python train.py --n_layer=13 --d_model=192 --n_experts=64 --experts_per_token=4 --d_expert=128 --d_shared_expert=128 --activation="squared_relu" --moe_layers=[0, 1, 2, 3, 4, 5, 6, 7, 8, 9, 10, 11, 12] --router_score="softmax" --normalize_top_k=false --routed_scale=1.0 --balance_loss=0.00282 --balance_bias=false --router_z_loss=0.001 --init_std_router=0.0153 --lr_router=0.00222 --vocab_size=16384 --norm="rmsnorm" --norm_eps=1e-07 --tie_embeddings=false --optimizer="muon_variant" --lr=0.0205 --beta1=0.95 --grad_clip=1.0 --batch_tokens=262144 --seq_len=384 --train_tokens=801700000 --steps=3059 --dataset="wikipedia_en"
Below are experts of layer 9 (counted from 0) of a mixture-of-experts language model. Rows are named router (the router's row for the expert) and show model dimensions 0-191. Each number is 128 + 32 x the weight over its row's rms, rounded and kept within 0 to 255. Numbers have three digits each.
After each expert's rows: "mostly gets" lists some tokens that are sent to it at least half of the time. This comes from a sample of Wikipedia text that the model never trained on.

# expert 6
router:134094123103109156131045195085159116086170133129126138111121138136124110103097182052111129130139150174152146148098134131161159116144142071142099138080212181127136142150136150130160188115067137148121098112164081149160041163088126113118143166126083087150166089127049126144104140088185082146140091113100113167125109096137115108175118132121172110133103129099111104116142125097110124197145176098098067130140107034120112100111129146173123104162128109136135221160175193129144174145169130114150092125116108128107091149122123122126075088089143213111103097111129081079120106118138141128
mostly gets: "°N", ".8)", ".2)", ".9)", ".5)", ".7)"

# expert 27
router:136120140157121143098089135121115128109159115121111176065114161150163109068102139036073164184158177140130125106114118106151139177142157116106119170163172149132227120143126105182152143089109139162139092150106116138138142147108151092160113099118072127125203155151096117121120152108135095176130110164095127123112125118133124156170118101111161097186087132147168129052126139082129073148120180097088086091165075120108135101089148158112098129168097061166138142166167167135177151134157108057116101159094095141072072150171131123133099108118180159106142126110130139078103100103193130224
mostly gets: "s.", "\".", "es.", "ed.", "y.", "ing."

# expert 30
router:106095132182173164113127162100137136136141105069149130076102189125119155127090147114092140157136140136162100100135097079118119145183133104103158125086161149125171119184083181171163173129142116176174095169082118161118113117103164117137136084153097112111149137168119096168138135098156107142176139162142109161138122114157116193181142090105209081192088138098200125109113135080117102174128190111118092107111105059098111109145173158142150097148131070137184169165116120162164170161175162062132125141138067127123110094187167112070112072122133142131063092080146117107133121115187137158
mostly gets: " ", " s", " res", " trans", " MPC", " stat"

# expert 32
router:113091151134145112099113129124168151078167146093136156087176180161146100107108181099137179145135158154144081139075089089194146183185191135121119149111157156114130094159102087101160139121090168229164099177153118139148046116117096089128094103161114099188150127163128115091079118110149068112130058160069112139100090091140087162191110135096117135154078177126109152119155166137108128126167132076132094142106060096111110095104183130153097115148084134159122151135158153151182156154144139133111116111134116207079095095135154075093116120158132146118121130069140172125091107136121143160
mostly gets: " President", " Minister", " University", " president", " Museum", " father"

# expert 41
router:121121134122166148138089247090132140103181124091084133094114136120178150063060177077146132126092146133142123132074114108148130117136151101123107174107170164111148129178075147158174201102113132170116062128112098144166097153100133096167130134166102107141137130135094136158135104110174078122176084111097067146091122133103138152181105106102162096148134140104107077111129147123130061166159208071119097126127156075076089127147133138154136054141114114162112188157134140123175142163177097122147106121134115137097083091152134150134075079123173158151089123115113104057097092119136165174
mostly gets: " 0", " FW", " MF", " 39", " 36", " 33"

# expert 11
router:121087139114191169092066158085137089122172103096140136103114165149148111060061166094124158163117171129141080135095102118170178148167138106137137111160154207125146062170114144143147167105111126192109100142116128100156031142118076115183147117149068109175144165184118149153103131076156108123114069151094114109135108137118070117180126112098140104174092146138137140106127136124093105180137133092147091130149127129106067052098156144133128091127139100162104146111146187106160188161149091106077074082166127157096093098131190116127098095154150174109138078105158169105103110127143127150
mostly gets: " Democratic", " Republican", " Liberal", " Conservative", " Minister", " Labour"

# expert 4
router:063106165168196141104065134099119189094144122133176186106110164138126130050115162123107179137118163164110086146084094093170154125167123091133134120134145149120154125165096127121159171127106140148164115170151082129128080125104126101184113091157119076169115107162104105137091111090151132131146132153150143138137120076133136167164141104060147138173137179089155150068141143063116125170149150103074119085156048118085162136108133181165092080156114136159192133212163133187156151143148107069118108112157087152103114075165159105128090104144176141173117113082149142139110121174154163173
mostly gets: " used", " due", " returned", " such", " him", " led"

# expert 2
router:116078153140160125078126165100198138123178152145110147114133174181181124131090150100145138134132137151102151123103145104163160137135172110081126154109147121113150145176079142138144135100098178179165085128095119182113119160072128105156139078093122073168189159179130137117109145094175059194113127099133060176069081106128149153155082102116165072151085144098172112060160180078110125128185141127094128123149137083103124099111199152135133138184104086171139164158154142139159135159169133113137083133141130161126109150125149150052115074127120194120110144112154110071102117136129177189
mostly gets: " McC", " Mc", " Wil", " Ku", " McK", " O'"

# expert 15
router:101122128166114180106096174130155143095132115112149144044142154189144124088099195110110172160111174115126135138107097115164143159164164112112087143089172132136116119128076105119146185114104152186140112139163055128203105113115085108180093150132101086188128150165097098110089148117146131124140104129109115146138130112166110175195145111101147128107087186080118102119164197092096095163153136113086064076155103059123172082112141158170098110139093105157189138192144185156170142142135095073112095092140109143099119077171156085141083131156176126142098139107133177117128121099143158181
mostly gets: " version", " song", " album", " episode", " would", " games"

# expert 23
router:154136154129177135138094145087179111101157160103110144097076157115179109072101167081149154144153180155141153076055101141149161127124167091102107118097174178104158113153125095171161167132053173133145110123149106186169079107095089111150094158096073118152119117144066054131098161126153071101134070138120112160127097095083125128146148102116154118142081146075140112115179175116123087119143212105148051117131108074124132083103102136143108076127126095168120170146171154155185178147197155090113102131065114128132078138143124161137132120131119185141080105111118145078115122114119159120
mostly gets: "|---|---|---|---|---|---|", " Date", " Preceded", " Coordinates:", " Succeeded", " ±%"

# expert 52
router:067088148166145121077120177086155124166183082112122137063121152139149148078072127079151104147144172131179151139136094079117128180158167110081143125167146180092158124166061131175125141107114146152158096136112114157139120151108141114161122074158112074154176169126136098160116128091144077131121146140127079154119119083155125148143086086110152106201041155120182088104122136087084079139138193078104105114153084062100117124139174127171130101198110094152170111112169161141154163139169145119127131169156094125086118122170126156066104103120139146128106152096168100097106104130186167183
mostly gets: " (S", " (P", " \"S", " \\", "\\", " \""

# expert 26
router:086091156155195127110132116125165175136190151101125120098088174144154102106060145087111191175145161147145158138125094056149165168135157106115152109097130151090164145148081123137107126098117165153156102167100105118136128165088137079166132037129111102144174139144144099127089130102153111180125132164123092146115080088158135160147133096094172120161096161108150131106151167087136082151121140098135097104132054097091107102123136197193132093164096065165194129169153140132137160138190146036148106139118081133144101123183141100095069097104177128169086121071151104102134101122131145145
mostly gets: " f", " st", " rel", " dis", " exp", " re"

# expert 47
router:162126140122141104084123137116143131089122097094149161110133155154157167104088162119114155132141161157110137130076102119181165120140175089120152125133157167124131145132115162131144129069064158182138086109092075142169102171086100099117123079104094070142164100181092123137113140103164072126193098109069066147082077098160123124234139080124149094163100151105128141109165190142128115134149182111081107099147131121093083112099185139131080130176130106154135163179138142132156124123152162116123082113140114187088084110171157128113091072155156211140107063097130098079110100179178157117
mostly gets: " Marc", "ardo", "ić", " Mart", "í", "ñ"

# expert 22
router:104098128172180100103075131114162166118144122097147140072105178139163139100089201125108185148112132144095116150142095079154163170172176097109156091078146108124166122157086135141137128096107142145152070159101086149148125138077159064155144065128071103161193137155123103132096183083165087174151149183152112127120102072126143149184099118098163104153101172095154133100139145084111094177127152100111075111129072140126131107112145173173132079166134095154192126193140148150159163152171113077118105103111063133132145111151129097106083117183185158151082092069147101107126112153148150136
mostly gets: " exp", " rel", " cons", " ass", " dep", " rec"

# expert 49
router:134093165131135172086127149101159199108169125092166179090096111144149152086124149084159142152123188149137123131102121121137179138173149092130124201170171137119143104162094136160177177118107203152116127144116106161170142171143115118139118144154076075138142147145101113106084133106172059151153107163077124138100112084129106148162130127098139109178113176125126096138149138086116101187182190053131113122106121082102096083121146147105069100134131104157124206124177168171168118165157137110119123116071099145091114111139128147100099107107225160146081164099138147078103100154141137214
mostly gets: " 2010", " 2024", " 2019", " 2015", " 2025", " 2009"

# expert 5
router:077100145154152124090130170128140160118180155099110132101069137136183136110091128105083127137093129135114137156103106111122123140117170088096149150132166125070147155164087133145121135098134184162167060132154122164133079123047127093146100053115095089140183135152133059150101175092165093199119131091077063165073088093130111131143141070135217100155070153132146124110152171099110101155139139075157115094173099075085144119112138139170130108169143096152204137158128157140186147132188123082107125132139083128102109127147146101095094106131142157119105068101180119067108155117143164136
mostly gets: " l", " sp", " Cl", " cl", " Bl", " Pl"

# expert 28
router:150109130142184134115109121065167151099195174085183148088138178146176118108109128109119156122146156156109110141121079108165158213163196120109111093133133099076147091187061135153127136126092154149134076167111136167139102177120120103165094070118111110185177145171110154102103168104170103170120070171136093143114107110164112134135081122090148123160119175101170135112114193102136117137136141107152115092128090115090124094094163152185139125148067104155170136146191127144132166169175143105121083121137101163107131115173179137062115104146159172103115147073142132106063095185157182148
mostly gets: " war", " Mid", " Turk", " Palest", " Arm", " Civil"

# expert 35
router:148129124154149121095053199106143141089174082098129155122133144120164129089060154097123151180092149205150131094103121080137157145157127112126096175122170179130156124171144115145161143121084173147151114123139065140165110150108101124163123129153094102146189155129082114141093159116158089138153127136083089208134109101135122106171126090089160137145073137106117088100132113117094099163164154069120094126148084067117124096100164141116120112163134100146165207129178167141147160134151140116059100072091085174116093081154124122103077083097147194139072125099126154060124142114154171194
mostly gets: " Genus:", "=", " him.", " time.", "\".", " it."

# expert 43
router:134129132136146082115077151077142195143147130148118167082169183158163130040086176088131185162088153162125118117140129095127175172123152071091129130132136109125152127153116114152172134049127137142155092177113140135115150162119160110126121154130104127183172129141102113136096154071149093143122099163122090140132124097101136184170091115080156089145106143111156135072158140079129102172117162086082108072215114152125159119094171144145120104157143074177179126165140193161152151148180143045128114154112093111116122102177115101129054130141166186122115125117133134117148087135176190188
mostly gets: " would", " may", " can", " could", " did", " we"

# expert 16
router:128108127101170137085133180126145159148164136111129158073103127175187133113125189129104149110154162156102146165148100085140165173176166100090155105117115156077159123160066149096133143070128120147096064122090113154161108183104125088141114126109103095148168165134134115141104144101142085122169171117116096128103137062189134158169102085108143099160080140123111080133171176113115067141126170121152109111184143136144131124098179137183108087173104083149166161147122143189148166172161116059123093137165104162096138102163144146058074059129161168118103113077166135068109089155180178153
mostly gets: " Te", " Tri", " con", " bi", " di", " tri"

# expert 63
router:087127146157112126139068178096149151087128119098147163098140170162158135075105150123095194174086177161170119123056111105167156172149150081112108124125188112143137103132104106120138181092102129192151135144130090132161147136094073090168113158172124100185168146166066090115096133102160121104138110120103101154130110105147088168152108126072154078135088200108122142077155177074111129183144152083095087092181143120119115096091158157143067112180137078165148146213134198134143123149143156099133088125110071144111139093148161092134108111160176142159112121119143136112131069150155143180
mostly gets: " who", " they", " would", " he", " she", "After"

# expert 19
router:083129145157150123089131153107148150152162121109102151104100149126194167105115164099147126118095144153120143147148114107130159144147204105113111142123160145109163141134063131173135136085126116146106033138131131173144130140104099072126104097148094126192203169138102112183102138068151080147123124123124105158126104058128147154144122072109158056153047152091153075095150125111108063151157167069057084125172116113140145088134148136138115092158136058139169119115132169154178148153166123089094125152117069126105123117144112143085074108155136185142085113095155093048133124113149175196
mostly gets: " n", " g", " \"S", " T", " \"B", " v"

# expert 0
router:125097146172175123114093179086155104105184112091092169116140156135153160084115123131135142148085131175170152096114111112147147123171138059142092197170200132123127100173122158170169191105128178166139086142152113153145120145095150123152153115206109075142140142118080111102080111098173112149106086150099106150090119075145108145180100118130179060154107125125156093101121109131126128144154170083126042139143117076083096145115173148152129071164124079138112208123144148152123158148156094119122122100096148147126106076133129153097071134084145140181073099091139107066134127097192141189
mostly gets: "′", "°N", "–19", "°", " 3:", " 4:"

# expert 24
router:149120140126111112091092192099151131073146098067120160101135136153150146079106136105083160170105140191125142130130130144128143155149183079131109166165156167095176125178126127121166148091095157193154096135172080148180119152112134108152112137170116069149135108114070130174105121077155086169145088143051130153133104113182091139164110100132126067158064184133140127092148152105112099150163177099084117083134068097086081100133126128123080110154124088159117181164166138118162162126160148138086070102124096196088095131148160098119112121089143137151086132100138112062123131103157130227
mostly gets: "son,", " Born:", "i,", " (born", "z,", "man,"

# expert 40
router:107116145159129100081124151120153177113147154104139169102138167120169131105107145108082149152118160146124139147116106115192146117134167113087113140128148133108142094132094146156151127076085166167133024129083101108158102155024122121146097067111108059154150085176136116158125176100128067123155098115120075148088098087160150176177125093121164073165062131115099127104201169127129099121139167096093121114118120117087114126129154143134097142175112073160122162155138181141149144122147160093093081125126050194104132137166129098113099111149133206159117076081135095056120152158178137138
mostly gets: "zz", " Marc", " Jean", " Paul", " Dav", "č"

# expert 8
router:063095156173154152089078154103150174090155129082154155060123166139139128088126186124101163166152172129105116137080081064184133158190134110126132130088168125106113127144088135145154169131125182162142103170136058111146093126106120066167125086133097113183133112157139072085083133105125105124165102151128150134108121097136126173176121126111125128124123176094164145105152156095083113166174118096093075092173081099114150127113142168173078121139074112152172136184165142148153143182146084079117109109113091158072123059145155098118087105186195147161089121074161146133114128159141165162
mostly gets: " life", " role", " death", " worked", " construction", " law"

# expert 61
router:088081206174122124121131147127165137084191156127147140097161150173161132118094165094137198139170170178114132130088120096173139153146182112101120160086146159106135114149111139078156151095089194197145108159096049142119053131116128084155138101131134057169132154170108130102123128075152088157116133132058111137098064116145094141194082132108144127146082155096132132079177190107114130126152141085069135156126120087113081127104186160118084122137092129176123184153146149172153149157145134122118095123132126176085078111142159098072117120108099165163142132102173130098118095144109153172
mostly gets: " York", " University", " City", " Chicago", " Washington", " London"

# expert 57
router:122127145142111116107062129117136167066159102112165161090136180177149115076105153130101179171134161136149114120091112111157131164189147107106112157101175129096152132158115123111174149094081114231139117131137062132159101135119110087147097120187085100153174132135110111126095115092155105126125118151049102135135103116166097163174078117096121118119047155110118179092176145116112096184147130090099077091145077118103144103095150157182087085140105111160149162202186173135155160132141143100085113108123059159068110105169179082100136122157211122142108141097132146144108114110152154136
mostly gets: " friend", " students", " people", " parents", "ers,", "ies,"